From a checkpoint of a small mixture-of-experts model trained on Wikipedia: 2 picks a token.
Below are experts of layer 6 (counted from 0) of a mixture-of-experts language model. Rows are named router (the router's row for the expert), up (a neuron's input weights, with its number), down (a neuron's output weights, with its number) and show model dimensions 0-159. Each number is 500 + 50 x the weight over its row's rms, rounded and kept within 0 to 999. Numbers have three digits each.
After each expert's rows: "comes after" lists some tokens at least twice as common just before its tokens as in all text. This comes from a sample of Wikipedia text that the model never trained on. Tokens count by the router's weight.

# expert 22
router:556576513472460467541394559477490498487580412511524418448543529566435591501568436476564447431524553573424497431537448535533423485442482440480528453403557445478421448396504520528500508507585585504542551536466544511419561482509462486586457561568530562561450425559515529410483510545509533504567494596578520506481499542468548436523479472543501518509484458384622589408540460465446474541475527470524471551576580477493482439527489415553547517479513535466541525535464467516480508490461540
up0:420623545447498556510524553500494499392480578458444449392523571482570485528513396503538546572550521575520540587532381442498412556525493456527436455539446451480474428469515459590456485573557451444529463552439534467557486478574536520543570556496411601588542505523492479466538470495498524484537527567481548460427476424542406581514407507592492424516555505491511527488475457496433519447533466529438493439482497472488499496579445516533490535449477564505489392494480463440579524448501493
down0:491539472473442542584542523433518482490422494509510471478499532495520526494533395588549555541584535545453481578470514406505549588496466534485561454546422545485571480500510529543449500504509464459537452566482502407470424389559537518518487459524392537517557469539409501392534469430508505480561449486527572508469518522628515549432442451465547460467462630469514460560525489424526578396467473551469485451441472528478486525456516437472508475415540485492477461563616477561552536457505362
comes after: "″W", ",", "″E", "|", " a", " and"

# expert 20
router:525519485459398481510452481412476450464539478587560454455537520548412530567541448454509437454541540523463461437563401506457496504502465504486546408460542505454481460448507503571562546503568560508538539511482516534397520527505459589577379530541566626596422461511493506454499524556524472467560505561522594505517491523432581390521455483523494540567522421479518532388514449444479458588451533503455493535547556439466480466565469398550566545441482483451580525568402495520514507485459523
up0:517528551470465515585505541481592540589516467574557438537530467512518556496478601495509548542582491497507514506412489563506508463506475476478501564519531475467501482429456533589540571505475534425495364451554639508597544522461451449590448490499468607531523535503477465434496413500528531495410489511442563572449549560451522501582509520507463497446544486489481510425462525428405458502445461418534570570565488471413496497472498590562643495537516440475460514484370525506474536534465486
down0:477520590423509457570465514566495425489475509481533446425468600480439572449491538459511516547569579470488508548470564454473489506554449543531429529506529585417543471500452451505516543516416481455468520442444545470498551505483573419470402511430453550433498525452512501539497586573431660488417555608504583507540520523450485560496515433517493437554516394419434475466582556476550527497483491453468471527518423526504457554518517631517542534539570457466483467559485404466491493529418528
comes after: " ", " |", " (", "–", " a", ";"

# expert 15
router:519544490469454436497454503394443465459590467535550451485566545516426575565540483466531454480552553580460433457533419550486453539466494412600516440450534506489493453446470517576528529483557521556563586527492578574438559559469429561578437515545566570553441479517465594496467525529534483473576532568519518475470481514505497444577472468501427547573500476458563545457486443408455424564451505497481446594546568477464470436556449447529537554452435514446576547569476416552513461535421548
up0:559485488429459534498590425525503544540547436542596537502439472530516528457443544578617431445450485550470455543448530507510440505450461527596429462462509456449381498489522522483392460489552484545520545568461635446447489537495512486459441466484548460531511417528525511432529506465516453442492472598544526462502581536477530420431438340507474468471516526518461530470572454459372473484435426484421502518516539424479484477520516447545496497422461517575518513531541543611478473553531539
down0:428463538430543482496502553509444475432474464568546523516475461495531543472553539513526522512480464482549508560570496421537487545424462498568400560441424477409513513396502491505515541462493473502599487633428436519410547439536496544455418495574568500479515573584470549406526489427507638434497403462457536470510473527486572484436567437576488532475533548568441560553487442473382494555472424522463535556498500555553537449527558500473426478458419481607532489537500515468460461487521485
comes after: " |", "born", "–", "|", " of", ")\n"

# expert 29
router:516550485476451444483458512387442474458590457544556449496568539515425568557554481475523459478541535583447437453531411550490463552467501417595511437444529502483492456448462524571519531474552528555566572529482573556446557556469424557576436523542551569554441474528457580500467516539529493472570536563528519473462471514512500442572467468505427543584500469440547548449487439412454412556451506489474431588548564480451464431557451442525546556450430509451577552564470415543518447515411543
up0:495512548482491561571513496435456385494462583535565530538557477529510539520441509455494529517516520542417540453561549440506560498440527541539566503392603461454515413435559443542533448527640516591492477546494436573485343505496417457564558497485573596583503521512524466534552512509500543448565520570514524495555520499525459503508508375502482549516544415434420478502519529538425469460502533493441458591569573492532490546496544580538550517464529484491516465567443451425474493516414470
down0:592502555506571440403423511478450401526491443577528552524473503558521465513520545512464493545482428477563470557515544502456532519463484461500516482525512468564496608580551458554529469512544439445451432447530423453471534367529478535501523540454563512373544479425486481548564512475481530489472594538569518528498492544517406513512499437525506524502583552471492494585480385478442496447584339543532484432440421504542458411518379504526452448531382546483474470541462509510476488505469514
comes after: " ", " of", " to", " that", " would", " but"

# expert 35
router:513578488470459448532478506444443474482545494524545435513545531510413536526513473457540486481539607575447422430570421510489467535432493463590563458443526490441480482441479460528532533404549549586569568537462552551376544553457442539573463480500594567563439436515476587502497501540534501450534532543525519464449487511547493478620468424526448527549527466476530559422456460411459428569460516496442467544567542486453466504580452479561517578467439505481572521624429437590511473512485530
up0:423496448401381464464437462492445513532532539524571525519495474501413521566475522435562525464490568612478546471531478442509491506526536536513534507552461517511465466408488520612505520510474557530613582495461455482490410490490551510514585446439385474556520515535571587508483494472481558365502483545529542407497523541430462522533533477523430464527542504468459435448530446556478481485476538575464472478548527509293534537443476552433454521510553578564494497460480468590529509465541543
down0:430508596518422623473511537450548511509418433538466450491475444522557505558468474523408436456544443448509454560442540498574555475485528538537455481440565607545562568521569479586596513596531482450450413532490510513533486459535477456567474486492483501507590416564466405462487453454436522553491501488607549485487495472565488407519532510424519449421517498581504590524579537484449405503447441505515495441499538492470534561474442498520541429524528445564594478520448514491439508532480388
comes after: " |", " of", " and", " as", " MPC", " km"

# expert 1
router:518543486473457439488456508388441462454586463532558446482573557525425566551530475457526453476556561574437432461533421551485456544457501410601507445439532495482481454442465517568519525472551512560566581522490576561447562553457414562574443518537559565555431466524455585495462511530536473480566535562504522467480464506502504440582473458498423538577500470453561549468466442410454425551444499499470445576559566474449466443553453444526545555460448513448571552567474420545508447522420544
up0:520567505470539479478423522491505470567536456502502473560531448499399578592508494496534466507438499569467438530597475520571469596467529471543529460439548518450551518488597527535514495471545474589536471479502644476417531474492484496525418436597559546520532510512505558448514556511488494458606481430582551426458551515410470431492421476563489530538556500479490435530571550446482467488556489458504412462479513433587477477509524433501560498379577410490525636515470461614474470504515486
down0:539538513426409567481479437521540473515454498439512457425476440474555456576433438473479479571515555492472569472511421522531572525545560472533455517469468515537511472406481467444488546516457589489462511543457557414505463533531577587516484467544495437380426518453493527536541522573505535514521463368576420505535502456470429550534404452423426499503411544570576480555494430557438549457479550477535516514462491592524491457506524461480478412520522529474470515547468557556581446406513649
comes after: " |", ".", "0", " —", ")\n", " list"

# expert 10
router:524473522491470520562481542448498440520545456553572446418584529543433526566538481523508509425551576512443416496588439544421485559492480501551517439412502477468465456470474482530533554477586568572518519511467548507489565517478442571484468515488527574576501461528454599491447510595571495426522513545486534459449462488447561431523463525481444565523442433495560528434495433389442485512449526509399470558558538549453462412518416498626576570454460537496531556555389396516515455496469555
up0:474477517536520484462473432450466440512484519469585486532437547465443457528493511426518483550406505540532503433518508508466425546464514501496478403572530447524442522527382442546557509571532596465462467514386410509537491406530492431522449453524461583602448393473460541537466509542516480556523440518429464463431479566493516505508507447485551515527475429487518633456520483580436511491506519547528474447592537479605438430529550502529551515509457544503535465401409522659476430544462474
down0:554451448570406452533466428554412493483459497503496597538460482476527472500497548550500495476456562474588504500488544521517512486561500559490559515468577516455560447470533490539461481503564463481516486488499503509493383523459468557577416612490531521529532530524393463468550532525485515489577448477548439470519587500516487427588551508411521470452422516557455622531514510431545478519519570573581437471496496435462475548552488408392500436476446388459522585519412501570617558436428474
comes after: "==", " |", "|", "See", "\n", "-"

# expert 16
router:520535470468455446490443508387436464450588460543552450496574551516429561554537485460530446472532549572449440440523422556482460551454492418598516443439527496483488451442457528575528529480552520552559573534496583570431560558473435558567436530543559561550438473519470586497463511538523493468569536563524514460476489512513497449571477469490420546575499466453564541453464441407454423559459502492475436593545573483450471434549448438525541550451442518445570544569469416549515445525414544
up0:585539397478469462549497585440494495517495449537505559428499535491417581448559428504556544463522514527469461407500510593534517398441527484585451512539629577442526464473460513592536540500506468533491573497591454546497484595554512511502479525507458484577492518513543511457392507487572525480453516546488445500581415448555476480522454475569464526610473522500482528460481467540466464465439558601474493547464573442575396437460509445600435524452479500556454495521472547565570526473405544
down0:559459484406438562587524589398541582518528436470376506539525501513492492502532395383521413472477530558458531466499509492482448411394583523552493431518550576482585484598509461570472477575528529514442512502484615593471504422446482476508521441473566503491444465529465470468501532490548453583466498546497586460519504482441556521483470508487377548474455497458471510487383510508507477465444477448516414524540541485517463523560530437543526538528512561546555468537430488457550580488474597
comes after: "201", " ", "200", " |\n", ",", "199"

# expert 33
router:488583509445461451540426528485406477458530469572574487513592525576468506528544438568528422450503531530527464499506452501475427527480505429576534509402544443478512425436423595580492566441546579598547502531501555559444531581509457526510496530537497576536412478516499537452535533526529476476588575582539517457446455512457529456577440427571487532572451352485529517434490465479404439534444519468465481542554536527434436405544445430530510535423447518488519510498426495524486526466470558
up0:477537537511433547541455473506466475504529509542513524496538518434521457390527452447480405560511575502478490409482508511551527502470498472531491447499475479548594560521572445468424518565474424536390423498522534504432574422570559614508495516455487438598492527514530524514504440552499575424534502437488524576424504572552461544527613429460441506545489489560481446493427538432476407442441445475543552453466550396473485576503472572470599471459417553517511535472494543542544446363490514
down0:555521488464487422492487444458483533398511544547526553487431530580442514438594537459525446534550470511446470446488583499514583505497447544565538451590590532542549472517493486471409541498513466495525494549499384545468472509563526570439573468566495419458460618595441527441570417505460513488596425453482551552438513464474446468460549468486343492467555411522488495555461529508452571465500585473459496422447609478460532552474455508476514478504481465499492514599479548486582513438526542
comes after: " the", " and", " a", " to", " of", " an"

# expert 31
router:531557487473461450476444505394445471450595474531547454489566534519423575554538479459538453486550550564447436456529421549490468542486503410599514449444532501490493453454463521579525537472554526551565578532481579571432556551477416565569445501542559574547428476518462588492464524532539484472572533561508511477477474517520514447571480455498424546580494475453556554455481434403461413559460517505484440586550562478450469434556446452524538560453433517452574556575480412551520446509420551
up0:452520467514488531500547566461437497452483571494467521455604506462500464408509492513503468612497444465555537485514434598507420527429572462515440532481511502545475572425542489511577521535521472443458577575506533523431476503563460571594499490554484479403506466489470525557521530460474585541496604515512461489498391515367468517531518388531481577402575475492516551423399553505474549581457482512503458514547520465435490530540564364534535516485535511507592395467471561468470553510525566
down0:575472592481525506452511489508473507494550451568462483556494411439447538573412446545539552561445560531500412565563563480419507517451510461488467565431467494537511564591524491434454544560407415503501503514461481527566469428482436516520466438551446479529532484465545469453517434446453568528533506541571503460552443525546397491559424565508503461523490548471462470477541569498615468483464408481483436529447520497558513506507527462536369502554445400551517576430593571504543415437552425
comes after: " ", " the", " |\n", "201", "202", "194"

# expert 27
router:548514485511477513490437518477491446395579428509504536492530482530483543505535462520524504463517484531474457514524443536426515473510494442539522455456551491437494470445456517507537520490552483564551625596428501563432571535445388576527405500559546555595427475603474600429418521557569469446523515583570556417504443486441540498547483517490440537508485409426564498464531485470483519507434458472479462537572524549510517462522389494550569572402492507477596524543368436544463453531489568
up0:462479462474513457491495488524474394455539412500466445544533537523581503470470459607499509540546559428500573509597527477479460578446633554520489490493564505488424556472502437482441448462532474510455554560449564586498489516439481607515494445465485515479479530528511527487510497490444516485401506466576528497490453560518457386578544456583454478506560497409504421400461427489485534483641444482410538525594474484408505488452605525443480571549427574516459512482522513561456519568479557
down0:473514451531464582502480592467510436561532548569494514476414457509552535338462398501422508491561494448482474517493574528594576477436539527568517510536517485442560481434444492483490554540540487525599497432451486701540488511485549484514483442500492564520453448477557478528511552556488481502470526584536474541487481560441530432508457584513520469534510494523504527587402446609489592458571426478457493539502431453548503465438461503501491575500566549579437534460477421462461461474512445
comes after: "-", "°", "′", "|", ":", "\n\n"

# expert 37
router:559507523447509440475469510433449438466552502543555485439486472526404549513502438563549450469498527511457447436550464497417478531500490432528558430475593432499485471466527503520520542473579529554553613537412532539518547537470447567573416509464543530534441453512537572496435524539597425488578542529594502472506505538460580462614466442513486519533473447465570571452485453457454498539474518457484445614577526464420410487555481405544561562469463562476621556527461426516511485548436563
up0:509631513484508406514493571447517515477447442472552460461464493475590508551587422482481533533516534563516482554552399534434528445492477467510413524484516473514492470453547547523558513360490558494433441443452661489531494451486514530491497515519543507513390519539481487446583574382521500538486453498410517514522453499544414375587476463502544434541464523498582500449439507558401483553470468533505548445481554437469522514574411472533461393464486470527478439561485486470502475576480530
down0:553525503479497433457549575490492546432480479578484550422377499590500400489517468441415460420537508515526447462519496552527564491490458543541517430493447467443457454420524444527531563537438518662531443493497489481495525456477423577518550557490481527477454558499534513480493505488563564560422453404598398559433510435473429476547585556435486562519427440558557448525440438502477387389532477548552525505458506499526552488535606420500459520516472524518518525488509491533465551482480558
comes after: " the", " of", " United", " in", "|", " World"

# expert 19
router:529548485470450444490458510380432470449595462534550447487581552514432567555543472453526451487545546561453437465532420551486467552467500416597505443447528499493479460449465530577530528468547520554566585529484582559440547561460422564567441521540558567548440477516462587491460516532525478472558534561504514471474483512514502444574467466499423546575500475443561540454477444403461415560450498494481449590545560481460472437560444445530542554454440519446571563566476412545509445527408554
up0:529560540517443532511541534515485488469544459570422521431516506463551385439499466694492540498506616496477436467507479436432526543451356562514552466415559445403563480444490427497571477506570524529541438540494482530459488488530485459558534497429462462448479519498579558469506506577520402530541468514518542516525490492431519482463535507561503490486373547470431516478563466480526462540487416469517562597537458545457440514503589494509617536529421497539489522543485448536530417431526507
down0:491467485548432510441476512487507516575561594463469497494491395446443508595515519568500446537550490512577547580455535462497469531419452434465525483578482542469579544555490539482423482496449500457516495561607506405488491497431442466626548353501495471488567473395576531442475591452508523480517540467461444524491461454481490473425493511536595516533600481563571454471526532548475491570515493507539491413505427516494463536550606625482513536551478485392499527469576545524465535493473426
comes after: " |", " ", ";", " was", " he", " which"